Weights of a small mixture-of-experts language model, trained from scratch on English Wikipedia: 277M tokens.
Below are experts of layer 3 (counted from 0) of a mixture-of-experts language model. Rows are named router (the router's row for the expert), gate (a neuron's input weights, with its number), up (a neuron's input weights, with its number) and show model dimensions 256-383. Each number is 128 + 24 x the weight over its row's rms, rounded and kept within 0 to 255. Numbers have three digits each.
Before each expert's rows: a language model's description of what the expert responds to. This comes from a sample of Wikipedia text that the model never trained on.

# expert 13
What it handles: Infobox field labels
router:128147126146147121095157127107129155109115166102136124148150148070133160133133086155123133132125172129138106097118126141150143129156133113121148110094136140129143157119125140090165139148079121175153123126112086142152053118193119151156102122148168142193103175139114104089204136116159119155171108134102105150069131135105151130110106113101123143147116104142137118142105130095133121162130
gate0:165180130159139133150167128139113147126118155089108086101193087107101106115125134159107116128127157146125154151153142122138137129155117100147190175139137116143115110096191124160160178117130162146114141123136143125157059175112173113135122159146089149117145098127167134102137128090124164138135119131100134118144116159133126114127130170126129112138123101150123135139162137146177118155105
up0:108193136097119138133141170159113139126097152142066127142139099128151160132141106150181166135140164134124121140113145113122108120126191149114123139145148123107117150129151138150168168136119109135090157147128100124152062131087131176121121151139112089115129133162160131105126110153121137095147159139135164127106112134163149142115109129148106090164137137107115148127174145148124088170131
gate1:096163124129130112118102159140123152108127121129128135118145130143122108158122131089152140116148105112089108116149120115133120114114109164088145137084145119096128114121113096121171166129120160138136121096111137104145159122153141157150107135139149135115157123141152138124162192098123125124131094155090151085144122157137106159128127125151153118126127136139167148160122153086108092100162
up1:121153156100140086146145107149125114126135127156128162121141151117126113124184103146097083114111120138138115129126145111176117137165110151129141188134096141137089102108132135099170142100144100142107098136122134097135150095127091141127164179118144153137158131118129107146118125152138143137148154101156123153159159140146170141082120108134163117111140105122098137112107156088082109130101
gate2:113123113152136069143091160093094130140125150101116122148110165157100143093156127119139113139135157123124103105164130113096116152131166129131097172110118114162102119139137147092181110127130105125112072129157111125145120155110134120122134128132080122158121088158118103149098060148143127088121120165129077104140115170159135124127152121162150133129106141122149137125161141101158094134090
up2:134137140146124133120111147137134150174150117150087117122131132089108096158158151132077138127133136150104175124178142164154135146124124113151131151130157120086099140170105097117138165118099134113164105134119113143115132142142135112160123199126122143111136175124142138135132165122164121135108122094112127138147138080142099103158090088130108111131145106144130102112131127115108130164138
gate3:099139171124136138140069147131114118148143106137138129050118126126079135125140108101174136113147101142110134141096148133115129129151130155113123153103124140132152145146170139118099092120115134130154119133164109138135069141116112096134112154133106168175161116097156046155128103148173125160112107109140117197167122108087164118124140130132119124146091114154128142142160090104130136147115
up3:179119153119146103137109117149158120155121136161119140107143136145124134179139074132127140183122103137164088163144100139127126131128161165091170156133146161122182142113162152098134126136142164143128153121142098116134092085157108112141160123086156094118151103109138137135129112134156114104098140129109150091162138167111102132148116092128157135141069147110090166136089095095126124140103
gate4:149134130157100122132150083133110093126124130123150114102112161121080134139117153142104123126154137101077116166127114166139101139154105121099152133097093181122161145132172106113163104141105166142138126135105153120168110159108112131116142099123094129134112124142142144121131136090130156120149094112152144121131144120123133144136147140121175070113136129112139140175125118132117119160106
up4:141107151151153148145128097086146119145114147104165117155130165086086099117140140153129139058119109092136148119153159146111108115137102130147151130087156111119118143094123125097127151116154157103140121103112126095134108095101158121144128161128100126164101131158166128134120104111141127114111114143127128150137152153157103113109087138112132137104126129171099122133151091169127106157155
gate5:114152132133153119127114112143134156140175138127148133115145088129149140127161109129108096147133161160129112156118125093166121176118139139108139146140177129163173124127122141141139129098098156115161131104104131107092125113087117086129202103160120128191142140126081116166143101111107119106122111132109149109096140123162131121113144141181097144131097129117152147118117126082119111173128
up5:081123127128116122116158132164132194135109121102131109123115145113158146111129162145132087103124116126115134159130094116095144150126132136180094106136153103085096121137157128104093116125148132127086122140138129144147120060141127133135107144145108098111116136181142120072170081131139142085105111147145154070164139150129102121151139143092147107123124111098104113161136119116102105104117
gate6:122136147141147142116185136121136166123127186137118080114099092136130123137119124123136156105127116125123144134129144171131146136129124125103178131132137126183151125107137168162158114177109112152115140078144145144100097120138143116141101102110117140162108101122105116118105143146165138126113141143126085122114150145155156149117118101151154158157113110143094140136109133108074121130120
up6:130135119130118140138122123121098157141175171150106156133093117127147143136130134105115134147146118126132144122140157173132129087112092153086142134127111124150176125125152150121139110145132112140125120105160123142115096148130140109106094150121168140118157102118108178149134094154163139115106134074104161131152169140114144146147115118126149105069153120123104128109115118133078101153123
gate7:145145131153118151129142115094154140094133132106144111120140108142136116137100129152118175136103158179155142170139107129081122159115135137052134131136137142109204135121109109076127113106106088076115115162151152135123067179156146122134139126108153102127124174094084128135118125142129117170157127119128119137128146141093115135126109151103107123068142145153131144174163150125111123095137
up7:134147117115154156113120178122113151141159123109143140113123143119135122142112119135142120106138122103147167137159120122156120121111149166154115115124114133106100159131132144129119120117108134165111165095125141098123153137135116095107135167141138133104107142140149101149112180121146152133161123120151121072104107094104138129135163123086118121152142098087132065189081124140094138128162
gate8:169144112119152129125114153144159147152115106113158138110130173121102092131155148127141178161121126105147088110143161139080120168143142157135109171150161123116114134128129116157185171090101098135142139144124132086127096147117121105164150096155117077126129109162135085129152124114172146077131127109154123102148132110135100128100142119140122118118114144137112114174144153103130146144130
up8:119134095109138098148123161122111123146115113164150107137086150160111109114145135096152172146164103075124109135143089128180080122114130095157115151120089155134141135107134081128111153127138140134140111139156163132130119097138146090124114086179135146155149111123108130147146129126113066147146138143118147135092146136123100142143107121120158120130132123147158135109140097167107107141152
gate9:115133140121127141147101119155149122162150149154125108135146090118135141120108135157169119151095149160124088125119142107136110171130117127109150137130076093095123125129115118152165146121101178176170107118133140111138154157134200150125172113146099108149168168151118126111144172154137120108128127153129135127125107113104149134112118153138158152127152115124114119112115154049114163069120
up9:159152104087139160128134143089104142150159093144127135107133142122105092124161132093127138142144116140174180142130156142123171119129163100137123126154133141162113086113148118113165059154169094135104160122105132144123076145143155102148142129161119115153119119120125077156087159162148115158129126110089124111115111121154099112110150146152136097085149100114127117135146096128113108145156
gate10:125154149156110116109182135132097121134151144079152114131170139125164132137100154111132134143137148094112129144113164134110139135128140174155144121116143132161143120150132110118119131148115121122138152150133083126124127120162099120136117128150136165165149094128140183136147147109125153140119120083119095146128101135120180088120119103118146088155128059115124108117171067100129190109146
up10:153128134117124096171134123135099142158159121083119120125122156154150135122108139131109106148107142139132179165111157140119143109103087083102105114098120136146135123161090118107136111102103121154129124142142159075131143165145142111147146119114127160124119081137142118126113136166116112137129136131128146111085141123114123103163154154130096138113122144152165104139099156161169117134140
gate11:137115142110104089141145129099112162123130159075160153114106120153144110143132138153105127084110164115099127143133140126156142134191128131149111096157146123104129158145074122115118120150139113154092131177094105101112112134101155121118144137166110124105134154131114147129171121085091148099118102137160138132092168097160150138135158135124169147121113147140139118118125084131109086177109
up11:117168112101118093120158119179114122183141126104168115085106133100133092128134166110112098135112127111105114122124125108084157135127139097120131164129121103126113073145136061132146140148182117118113154097122128199141091151160116130167109133098112190136114099146145098110104121128115126128150184128168142104115137119104143118158117129153107140150155093115109122068108151103151088059163
gate12:145161136099146134115126154151085113131097125113119136141156183122108120095135106115133144123126117059112150142127138148132152168090133155124119172164118141104123109159154144129162177136091077134153131139110145115118129153107130113135103102177128140144115124091149136138126116093081132136112117094101122135110137124141157144080114134070137101087157135127157144138098098138109107078149
up12:158097136143088110128138099142156100114140120079087133112120098132109138120116123160115091123139125098124112123169106154139133113145155097130145133136151097086170090125141116151126141137095101134132147136139121132165130171126118114142145155132123119084143106154160138120115133130172122092148145123163135087147110127136152129111139113128085133156157111166148091127139139102157143171141
gate13:153129119117123136109175134106124131126127105091122121121146125107102112152137109157125152114088069108154161101131134106193164158106110098122111080108148115136129114110144125122135144101133117136125131077062128113180093130129138124113122094143126120161170130098143117096097094108125152135096101120119143156135155111129154172098105146103154176141142145129107155106124157143125104086161
up13:094167132162105116094123166167109132098122108130145121148116132138145084160082100118162128132127164126157170141135128158102148156113199149134117113126103127175149106123114140157127117102107140157151118133153141109115104116127127167132119080111137099150133160087152121115130076134107088146191147120129111107165148156115093144150163158117142117156160129081127135115165118123153166140145
gate14:145147131092110159138124107139130143111122100157085134172132143128118148101173123080087090146177125130113170094121104096139159135118097112117126103148110112152130079144117090137170119087146139130136141102165083157095099117150104124128122112107129157171117142100132140103145100101132132091149135135128175133113149128124128146162133127105123130114106161115118114109144079131163155123107
up14:129087082169114120133130107071160134128130121110110134120103090105093129125112116117125126084123135069120122157132130110122070125137111125164151149110085097077113121110126155154108109108125119122121166138110083129095108129119153109148138132145111137119140148082130123162107115142120140101130118112120125123130091126168105082131120108144135122154150121133118161133139115142112112155180
gate15:117129104149162144116080174109108150098118104165147126134158125106144155150174101128205122141101134135088129155121111081143142122109122107156124114115113144149152136114145141118119160106140161152143184146101124176086108117112110094164146152155096131169124158107152110117115142121146131130115137134156168160168121156155122122136087103118074106121146162114097091159120152129171139139088
up15:139136145117124135142138115089094118143117116140132123159111142137116118111106148110116125163132122133089138140133104146190112157110131141134117132132092153078098121154035182095147112130180112117135098141100152158140061120109103128170107124141142132114125138095146094114144114157141138134176114129120145112123134132141136107178139110104172140145132146094116100084129118135131144114157
gate16:103154147125148149124149105139091167147175148083152128092131110105132144148144123151149126081090161140144117094133162103163133129142163100104155142110144176159122107108116080145134130171139101148121125140139125116112143161136114124138123135111130114145122152144124112123135128147144096094118109109124105095141149092134133137091124144137135128126131133112160111142116145163100187139147
up16:173121150112109131108131090142139152088139084134121106137108140139142135085123165111133128103139141125162133137114159150117139107096159119098134106186133111121092129137151120182129127142123134123131115139060172115139136144142073099144116149130120136108097126156096129110166132098139145136122130123120107087119154141091147116106087111124068085122133095127107101109129158149142113107159
gate17:133173145138124134191135136112113124124109097106108147129151132124127151116146120134144113140105137117119146133132147059117124101115080102150150136170135116144113109127118158169149124102123091159092123176154130149102121109110113159109124157140101079109158097111087106140140151118151098136114087134159136176128148115121091147082125127138138117121159095118149121116136113131141145103088
up17:131166134128140089125155158117094147108149092138130101146135137131115102150116114125144135201115142138110125080119158117113116079169128141127118120153117127116123124135167107133180105124094099099181122120126186122128141122141152144132153167152084154119100135157116095132127125128121117100095060137121110167108139098142084109066124170160116148157117127121142161110060128145149087180121
gate18:160160130127074139103090133082100124117117142116155147105104146109125117167139132139121150101135090146146120093155157116112108103071123168127123115140128147075135131141094176142134128152144108139120116116126149129151064098160138178139136148094107108142169184091124141123174097148188117107109080194075139132137172139071142104153180090094103110111159132170126145111120148158137117142117
up18:143131152129159119128137157137140093116126155106128140120093101103132094075145173154136091115093168160120110114116130101128136101143081148133171151112167124150137130147111104127071118143165087162148116131109105109188159132125107122110136156144145138116180160115124097059129155147099121105115067123135130116095162138099108149101095146098095128103098094124112188113131089130083128119121
gate19:128113116121130153158132161117128145169140120117105131140160115184114087136113130117155109168151127111153123117128151120109101153125112160128141095186122133112146184160155104138153119146077096096141137071158096114148115160152086119081136115114130114144096136123143120104110120143078133154138164133091119125109111106114105097133121133104180113134140124165144115140110114117148146114085
up19:148107159163146125109125169097114135132125155159151118168109097152119146096083160111129106139136144138120217141141129146144119142132109111157100080150098131101102120138151128121103083128115110167179132138122114130126187124180072115115123157146129118104118165096157102075061138141111135152113130098121145111115103132135105119082095144104088137158118095182131131156146098148150132115151
gate20:169152136131157117136159113144070104112147125126139108117137099111127163120148155139129106097129163127151160149140165115131157074136149127102160131117115113123091128142122129046129164165154151156166132129133110124104123099147138145125126133168172153131125126159143097104167153159114108128096086102083101154127125155134154087138136124141106154136109069094123131113110102109125069142141
up20:141103119136070129118130108119103107164111157115133142112116071179121111111124134169100123142080121140165138112137131107088156094176147159141104124081177104089127097138121138111116131121138119128158118115159139190116138136153126126135134143148131086156170148127141131112105140121129119128079127140141079101115160123117142161105129127111186121120123135097099110138153140188139180101092
gate21:102134142160129114147126148118143114150182132100112121128100126124138114152111152115141123147117115149120107125133158122121121141119126126145140157068102130128159113138086123119148132087134112162147169113138147161119108134119164109101087088159146086134112106121139130098128113141164091101106118103133113100114109061130098148102156141124145101120127109160142167138124176121194112170119
up21:128105120125140111161139127149125125131152149148113119116130103127104167144125110148111111111099089103084147106108132117126077092089166136171105113114127185080121131110148123127137127096125161199131117087136161125154082121107164099096145106114152140094131138116113138118121075066156152081100143134128128136094105116138137111094141141136103119104139113144123126105123154078160099064140
gate22:143110092111078123096169102139157125118099127147172144122146099146095104123142068109144156130165154152112127170136141097100176133146140124139146097122113129117123087106108137128128136111172136139126053136168126108095152145138115073094184103145104079134151131115076089088166109107137161112168126127173111133145101157131131126148095154120123108117132138101137111159121113083124129140178
up22:155121118139150141151093096133103127088151139126131170145117100117104097128141136120121109175142133103086127163123148116138134146153157095185125126088124141121139175144098114120126133119134099129143090117158097139157153129128116119093115157096091158088120097114096128128139102110127120117137130137117154155114131131137163160166101164155187141132154105093142171130148141109136167125088
gate23:139126182146119147112151142127074120085118144097145156147110155176118120126160138153161119126107121161133101150158121157116137172123126146134099117097088170145099153086124088141147142120118123147059153143137137146145104139123110188167163086158112139098151111146145123124134190108106135157161135115120139103117161130068158141077086143168126118126125150129124101158138109071084081158126
up23:147102102096120125146078137149114111130089176145109111155091116160136181132126058139124130136094159123145150152115147116136119126119143128128148129129110121109122149127134147146125125140103105112095109098146167129127114122146126137134144119130107137093138172163134099148158127146078143134126161095102148158105138098084187141124116139142112133144153160137133175138143125115121131181124
gate24:201107112127166149119098169171143117134098158175120109148170103159097192118141109151148137149169123107071125120113128134185161144108138087091131093145149132098136096089124137153108119134130113129106122167096129156125137136142133126130132159121099172142129139131130161119137166144142184146095155123112144100115148144107175102123148139122089095160157158135129159114169113097146100110084
up24:123126131140138146139107121128116130156133109051100131102159152131139119104113111121126119137101160141136130080118162123119139168114136119153155079159164114124133110144121125143167117134173139103154156129085149104145097145128139128151173106094111149161123112112087136122125149140076151104085113172142143187120146131119142124110116151121146134089117144142158151133129121085160152099153
gate25:124132129084083130132133089114112109155072107110114087142126154156120170163088120141134141132103140150129129107112159137118120066126161126128157125108117122136101121128110138098104137091119081160123126157150084181090108141174157088133125067103135140137099087141118129116144172146162133129164139134121175119082112151066139099118161127107167170133107167154124117163157116122169114135139
up25:105128119160107169153148100129053139088154115159124138129119130144184107135110083104130159142150148122095099129097139173137102116124154162152114168099119140130102123113158111150128162111155109137107133138160150138084112111161135068112103127124111126118125157156116103119146138133183171119126143098146114089129153115124131109139112112121128172116120154120077128111141147159084144135145
gate26:134121113175142124104121125129136116139136163122099116143144100140088113106083141161162156141091175116163161123129122110137096138098160121133142149113110108097169126111171132140107149166078116154146146104113177105118176044157109133128110095088105104128085140128165134175157142109137111130098096153111149122151113121094075120102135166127134132114103118099138132088179106112153129123129
up26:142119131131130130126146143113147110102120119124093118124087095120143079121123123119078099136115118139139143110147134170134124131159116154160135137132149087121114125106124110144094159164112135126164154105093144138120102129124098161156123161142132112093127181138179149148130131097150120077077113070106114115170103121154106128138166132161126162112105085094110116119132145083133106071127
gate27:147123116154143131135111132154092120149117155118104167142121148119130164128116116137093114134148110126107112092113195144154152106116135162131127139093158151122106135109135131134161163162139080138115131137110116126093151095144130160124136083117138130163060138114112144121173086152135133153139163108124128170083101140134137134118173142126128169124114136155127136154112116151108100114140
up27:113117091125131124127122136092139110100158145149133082104149099111133131161146166110109126123139143191139146101120167128194166126087118154128111129115136128167159110107124114142141135103129126137153116161116164112122107102144127113134114131091144146118109130132128121123147112096180140152090132113117129174116084131101118111171154109130111106106137108154114131166132133138154136097143
gate28:120105118148135136102140146145135123082131153125115121107138117153138111094118156103145141145157156124118148165130157141109087114148123134077139128129101125116101159161175152098125140118098078117143133080169158130112111132149110124115112157155112170174144158116142097099179124136119145099132103128126113151080101132113106098132135132169093137140149121087160146139132169128121123115140
up28:124072105102148114104117110119127093164136171125143110115145134142089097116110139143128133132145146106125165172118107123088108109109151121126132157149149136106110133136062142128114117145113107092135135099200202075118122153116136167116116126150067159165157117129111119117126104135135147156136092132105134133121138121144119126115118106155103127138122097149129136104146118120146098106119
gate29:124131131149161144088129133084131138134133118170144110148150203148144108110103130133148131120102128069158116126153136117119143143128120139121133151137132111129167127130123148106152164104088152161112117095140116127143109116146190163170123079124129150127132141135114121127186094118135145171083160146130112147156138161139130131099125125145137131124133141119090129130123133154135062121165
up29:102142137133156112115140110113076156114105110128148190147104111107121111117150132139144098123149087121125154121085118155109118132132148138136157129118129102139132108114167101128144141154119185134113157120110161104134157133120153139123143160096155122149131125130129149122082129116107106163118175101115085129142182153094152126140181097156142131103131161127141137118169181148130130152118
gate30:131121120172100113153161125082142150161104108147142139129143161140112139110165136143147109114157136092075098116078117095103086093140134111109128164163116160117134136113121150093128112114144148192140093131125091109156136130092135106157156125112122106113161091129158126185140109129094120148138148125142112097179122148112091155103110094164119130157098132157083176151107139087152098146104
up30:134134105116129090166132103113133098123111099138084126089133104140127126117138123146140175165141149107096119116174070098138130096150159145148089090111144198104159171135111112050119129135116125139138122082107126110114149114111130123129128110110093131120161140135139152117133083161105132107099100115152150109077151115118148116148134088140147094154094118130102150145119167123098129113150
gate31:143147126171161112139111145103121126129127119081144103150143121093141099152095115176105145094152139100088169100092151102134118117133146119134142143125138129123079120141135118094126149121126148118128148119121111126189147144138143058131144136063137158148149121132145110125121145148148108123115119162140134169153167133109193101123120103128122111128127090134135116129136119119138158100122
up31:108163141116084109141142167114134134126143127124104095113140119102144134169144153115130114057118123141136158123107145135105117117109118162093110139159092125115127084114133150135106124087083105116150110123144162119129157172127096124130085119124141129140144146138132115148089113100117127118147155135130110126139139131172087140138142133144122132174109109151098165145134100114135159144140
gate32:104130113176158130143140114120159123129123136105102138098128130091125131121118082137126113116073148120106129084091110115129163130131141112118111131146105127121129129125102146134137135115110168133156116124143091131096130138166118115115144095131152172120129160146111140167140139118140127081139107124086126132064118113142177095123138149102152125089135130093121117149163129128144157061151
up32:116158117133124104143153111140156160106137132146139166116117157122112137116155151129136138106118092134142128167118125157109139138108108140095143132089153145133123158103115130142119126134133099162164103120144160158130144171115149142113105125090159082147140150138137116134107131146156135138120150121131107166110131138143146144130131136148104135098097140132084133182147098115139102103141
gate33:134083066135174115110140141140137116120139141102141130112142124129165148107135133188119142112138096108163154140156152090141107118109119097140159095143116105111116165130145128121128100112119108185137107121115165086096131124102137118113088125192144144129138143108170134136133104147126133112136155131130129162149147115101124107117103143111128089109138120149130104112167121106100154083105
up33:143131102136127101096115127141142112138107116105154103130097126107127156131105120128146110110128115139145107143128118133154123131075109107095107107143108124133121154152111128100087100146100123151128119148130136097115127111096118097094113129118115175134067126127185110096121122130129095187129109103091130134148118165099157078095102123134116149104155160113152130089145128131127164120163
gate34:109166132149159150070145126111149129139139146101117171103155110114110127156126125137122139071106133164099152114062127170147161161142122156095113137132149135105164113104113132109133125140089130124089102145069134115091091148120084085170129146147152120121111110137115144149164143112093108152124123149115106121129111141119169155127120129097155147132119090129110130111146131119127149093153
up34:115115112177101073089107127106114108117110163104130095150147145130090088116168110135125123141119132139104114101117199140113127094126114139144111146077121127129074123124130107144134097139105132129116115152133153095132137090104116135124192115110131105142154137132125135166139135129108127138110117135132143134098097151143143139150143187151129138121125131143116110132132078115139146130184
gate35:143128126160099121130143129141123157166084122161160142118123106112156169049131117130128085120124151134096126087129118111147150100123193099105111103081144145144146158119134140062109140116145074145111158112139121151172136083114152135164132103154141103154142171151099152134120104139102108153099096150103110148129150149125106157113123157112132138065128127180086116133130112152076073139107
up35:105136116136161150118124081147125114080119095113130097141152154120126145187127123110136157145108168148137115108115086115133162171139152132118156093122150116118156156117178122142176130112146105121108131101178114144143173173140117135139129082163115110168111089166161140117128101154104172133122134135136131113108094152185109120099129167126089148147116146124082156111123149103115105137059
gate36:123122132138106127115151136108144141123111167160078154145171160114178136112174120142112143106112156096120133145145150145147116121099109104110099134124118185139171150082113184093146139112140106127128129139145110167197088115163108105111139109160163092122112153134085164074149061089127118125144075136128156140108151123135129155134149152161144165149133182133109105116085132148130109139118
up36:103126090091145100145106131140118114128122133152123090177153181136077138128134141175103131138120141133140124131131115106116116156098142151120145191145111131063150149128122100071118141155125101144093128152111161137139136163104112131169129138095071170132098106155136144044153143138115163132109109188168139129127127151128117148095084116168132107144127141118165141155101130109157136130168
gate37:135115134132140140125087120133060137111130153130157115116092177170127138126171086123148110123101119109127142139138186126112096129100109125148129145142162131103101119069076118166126109082091106105115134131118115142131152152112102168122104159126114153148116163111123111107140141095136139144108137130114106159140147113142138170134149133116092182142125120118084132118166100116116120172135
up37:139143101123119095134139131156123095127086158117134142151118134078139133122119139127119099088159142130125120126151162175085106122126127160124145189108107126148098095137110127125087141164091150145152154107115125118159130119180090132092163120163113101102102118136144168119136107135139101108108133155108142106110118132143128129129123105115112130119127107132124108114116162132095154099143
gate38:111119063162117156141108116127108153142112124140148121153136120089106155171121148155093119153183118091155110087160163119161113144176166066135102113127131113108120095145084142080168127098114105151152127164136100168147110106136135109091129143083142151108124147141141134102145107135109115108150094124098117084121086131112116114145147122064129112129150143127074135154123108140123139141153
up38:129093098120116163163121117149127125158093115165070162133145087107145169103117133102170147109096130151124140159089072141146152127146110127173083131147105152137098161143128107146135160124081123115150083145098062124160149142137138121097126150166127103119175120167108144132093133188128105148138161106114134134149150159141095128162143150130118134148148156135108101106121127090156144144110
gate39:115158064148150130098102162149180120144173171135106134139116129094133076133112111146077155187107094098155114112158123127121083094131086108136126153144112110145142140136131125136113160166115148163102098107122094107162103110120158168151153116079154121141104138172123138116154084139115133124133125122117135096099126089140149142106152136123166127105136111160079155104105096101134109109107
up39:100142144110124135090109139124147143165140143146078085100089130094143116141086073122134154133165150184136122129161129105131141081143112119128141153116128090122131152149126131108108084142166146126128109159124122135160114082119065149150111138096134123128165152147102140139151149126110154125135112117186130084138142115133110105136117152151168148064122064134123135178124090114109117156093
gate40:119156116109153206134126108062147122131122130085113122115127118132116148116125109143168180129134123080160162121103129123170143188108149162145127108115117149129135109158161135101137138175129118129156076089125107155130100115141141122175164122102179164109160191104144144110127117154118134106116124119112177157092195133164144190146094097086091088147124121104136133154119128121152147104109
up40:126080095116132177110114150114183160112157166149124097105130126128115139145107113177108123106125090136165073115102127127139124123162144095126141107119172131125111159117132112096134108103145119112122145093151094115123117132156115145126143109100111116118112173153121130162149138144155130102142121129097135119149142139076141146122120137131163111170129171097102104152098133089121092107140
gate41:130162121096122123106125145145136125121135181146100145146125112142074154131107118170124104138095124173094087135138135132172170104115140085147136130139114140121139164115111124085147113145126156127119104138107097124131113150106120139113122128172125147112099155146112176116145154098093136196120100095143149108140123146101161174154119139152145148154134074123102155169149105126140131143140
up41:094111118137185116125143122113087099150161107115101107151167146139154116089164127093169136095121098073109136142112143145152130177109138178105149119147176152112123095121133153133157169135116167132131140134141115103144145144149113069125130090122161129160121105144105129121092127126124102098151123148111099136125117128179119127123131143117115166110120090127171132125127089124108113116150
gate42:137103104147160150123157092088107118128100126129124168154127169131128131122166154128150138149148094099138132109139162107146110106106155124135123148130191083127156148123144129127136135154111158144160144141125109153116114120139129108088164147116122133137114140142176121139152110206061112115143155107123068078124101131063123152139158126091132094133127100155150138144115142135119130184107
up42:144138087127134137100166130111166138119163142175136113098128133115162127089166130150120131097125154111133116164102146172161106114134116107142140099138137073176099097162129138131128141158091149158120090172092147136150127140122136140134149099112131084088093090152162148140127143129132115071142142132135120151073147118147145134154153125140145138113138152118108129091116111111108148107160
gate43:110117167148139136135146144094132137163114133119130104066093154141169118121070155112128117132124107113094113166118137139138147163092125126119080101171155089137123075163118130149123076139150146131159130106128140079156139156101101142111100131136127106111130119149079127131134100136085112158126116129096095119089122179178102160156151138138110135165170122098140117138099114094094123158134
up43:128107078141070136116129115145137130164113176150154138119126129124117112074085175110152128167073151157131124120128126125118077146105111111103149121121137139090147121121137157159108104138077136096108139096094156157159106139142077092096146126134117115140167107138158137144152103135131151128144095156090143129161160173124134092109125149115145104131119135103127142151079123128157122126079
gate44:121142091100085151128143087110102150126134150076168139099124139160064132146150140118140090142119080073168089090114144090130168143142121132157140144129131134110118085114138122094123152148134166101145093162115067160120125139120124126141105140169122091125165154145114089089116164115131106183105129145083110150123125119090114107146093124145138119174187079106093122148130105102116134118115
up44:129137120107073089115121109112119111117119129139153153128127114124123129162160146118128089117132139131115156107092111094115156121133034097177146151105137135119103088127162133107144130111141113147094100178108135093147123149159147138106113107124109146145169133130136129095121116108101121143139147117135106124117129149113105209136114162171129163120168129106156115102119078117142142135107
gate45:147171140146152123098137113135119101134121148124154124183136131148099120129138112183121148144132114140117099121155142111157144164140145061137163129137179170142131137133115118120151123121167119127125150113144075158092076096127118109137089130123125136119163112128110153125124139125120129127074110131151149133095103067111105122107149144179147168146154146121116088136084127096151129092150
up45:138196172148122133102135152097101125155122124146143120141103137129137154110104103128099074115155121137167088091137069143128125091116090148112180108121118134139096155121141119157165089123134115092147108128138144187129110151129098092120105117104119120131140127129132122143104143188119112122120112123107123142133141154108127120113145120141136162157121142117162147119139134152152122098090
gate46:140109129147090132156137149089152177104113176107152111106093152099143152091140109112150124114119151120175149144136174131099125160122101104142106148137131127107133175118128146155063145128143116132159109153121151150182114129114116129126122154133126159159088132107137092131115124120140138119140113131128161124090129102123172133130083119164168146119128115111121156072141144167114145138133
up46:121110178155129126099118105160156109114121159113121118139151092121133089134121102130165103120128148107080129161162142139122132114117121127157129108112139158097148127079126108183090095108126149132148089116137136108137168126099123123127122130146094122158167095099142143131132120120152129112120132130120157148114128169150093126141142137134132125087119121168101086175137147081135130082157
gate47:112164090142179100104126198135102146152118120125160169080121151110113120137154107165110093122128128159129102112093173150137087118110096113168160103117133084166093159138102130171145144112084120136143094138099111189151151127110146121117172120171101108144122142097114146094125175118155122147100102129145161117086144111117122127146100115115164126133127150100091130125121153140171080105151
up47:117131129106102135151122140148137093119113162139175143115144118072095122093119105137108105130147170135065121138102127142122069143114122163120076155124151146112118135134119193114147189161132140103107141171137120130109121112096141094147094133138138133106150112130121164153160135172164158129145176117110096122129172137172149092138126180079120131157111114124114129137118119126146130105107
gate48:108135132138148139148125139105147110139145106134138176074122120141094097154135152140139131146205150054098109120142106117110096106117078126121111150122162126129113102119089097122127125141107121137150108141150122125120154137102140120099142113124094076103120125131096139117148124092146134112130168138122129127126139149142132126112127163106123171096124107111093151134127161097081143134119
up48:125108155124149123110119083124103098111143137127132147148109105117167128140114126120112150120108102107144148088087154137189127109150108122142196136153112086108128145137127136125133139123129141163107168145173123116156121104120140107160068083140126129123181116133140132118156123156135092140131143103118168139102162099123140123137163156150111154175118165162142118149157107148101106121132
gate49:122096143156082098150116155142084134156127143091121107147085153115129170119111106168133088098123076117145106141151114098172148156104101136110092117110100115166150097153146142145110144126095123111148151140110133125147079139122134105138151104119134130138115129113159096115130117146126135130125126089121108118153135095097076105145104138144143123109121105151117099189100139154147124101148
up49:155102145117115151168111091130146149152114095194112092114120158148108088128134078112152124125124161121149112119093122147139144120138094104120140102122154139162178118128121157123087076123131107178127127138141110099136147121119079124124120146109108131111123124098109140144136140098178097142158112151108096136135119112157152166121183126185144064183148118149095107171146136131106139140156
gate50:163113118156142128110148070164131132119140146149120146150116107134099123128143136116111113107159120150144131173132135121112142133111112145123164060074145102139144134121161134120135091108134116141130162135126099145104091147093188106158130162113134144132123129137146084107151147083094129113136121152109142125175091166156156131121137120149119184150105124144143171161113117099118136145159
up50:105066112163141163122148144155102155098122132114092161107093167181147134090130123101150155139135131133119133130150108107170133144144135144135123185115108119145129099121126149121119115100115132139148143169108136122138144100149203090132103148082159098150128145141162109079160093114114095093112141104107145172148108158129162127179140121130133149152132111142125081132131162129130133102165
gate51:133132152114131164158146111136110118100135087124157146127194111125132179162126078145140109101142147170103146160125123135135100130111126147155152105087134154173148140146129090139186156112119096120103130149131126138153102133091128142078152127110186154168101110134165084121139160110139181103097121146158080142112142188144110108134127116108142106121085093147131097134144115122083165126140
up51:110139135101127116122117157171121078126184124127151088147121117133144134166147156132116125170133116155118093115142169148129161082117111166111104142134117115125108153183166119097172111148146195135138150156115131149105139096178121118133151158135122091074110139105113158124138130125127075104145163125178114112087099122135103123151126109151091144140115105107122123106116128128161147104140
gate52:134141104128115180114144111158103129146078157095176158139126110164118071126105105154110129090110075140139137118127132097156124123142132123151129125125114126112156149136182146166133137141101116141115102094150142121121130141141141128112124162126100079191153158112176160136123181161154107142115160154109141150099116145136127121138097131138133136106127197099137160094148090075136135171121
up52:132119105111156116091114117129105123119160126122145096137126132134138101168138127158111166120139144092127103102136162149083108066145098127098096163150159114124136088130102139114111156114140130117124090107179111106178126095142185087148134134141113116114162133102103122123126122127104110118172092085133104125113119120123110121102149119128108103129157137129131118095088160123147156152138
gate53:145116134127155116176155131142122127135116127146130146180134134154088104146096093072120107088086122123115115133131135072120128163133174097087136122128142139104126135116120136117206128140118106155104162106090158157140134117181128157129126112119088098132097101148113159132125101134149101155105127151118145096082133127132138116154127098133110140111126148157168147123156129152140126127141
up53:138121086102148156099199164161134152135151096105121135075129122066107089144124126168144154135114132125126139101112117100139143139133158104147153133124113151122139144169059167126111180067108131130129136103142093135168124127170102155138238119099149147109128109112182139104150151106140097177139133123109097102109110115138183089117141124127137132137149112127146110104154108144125107104115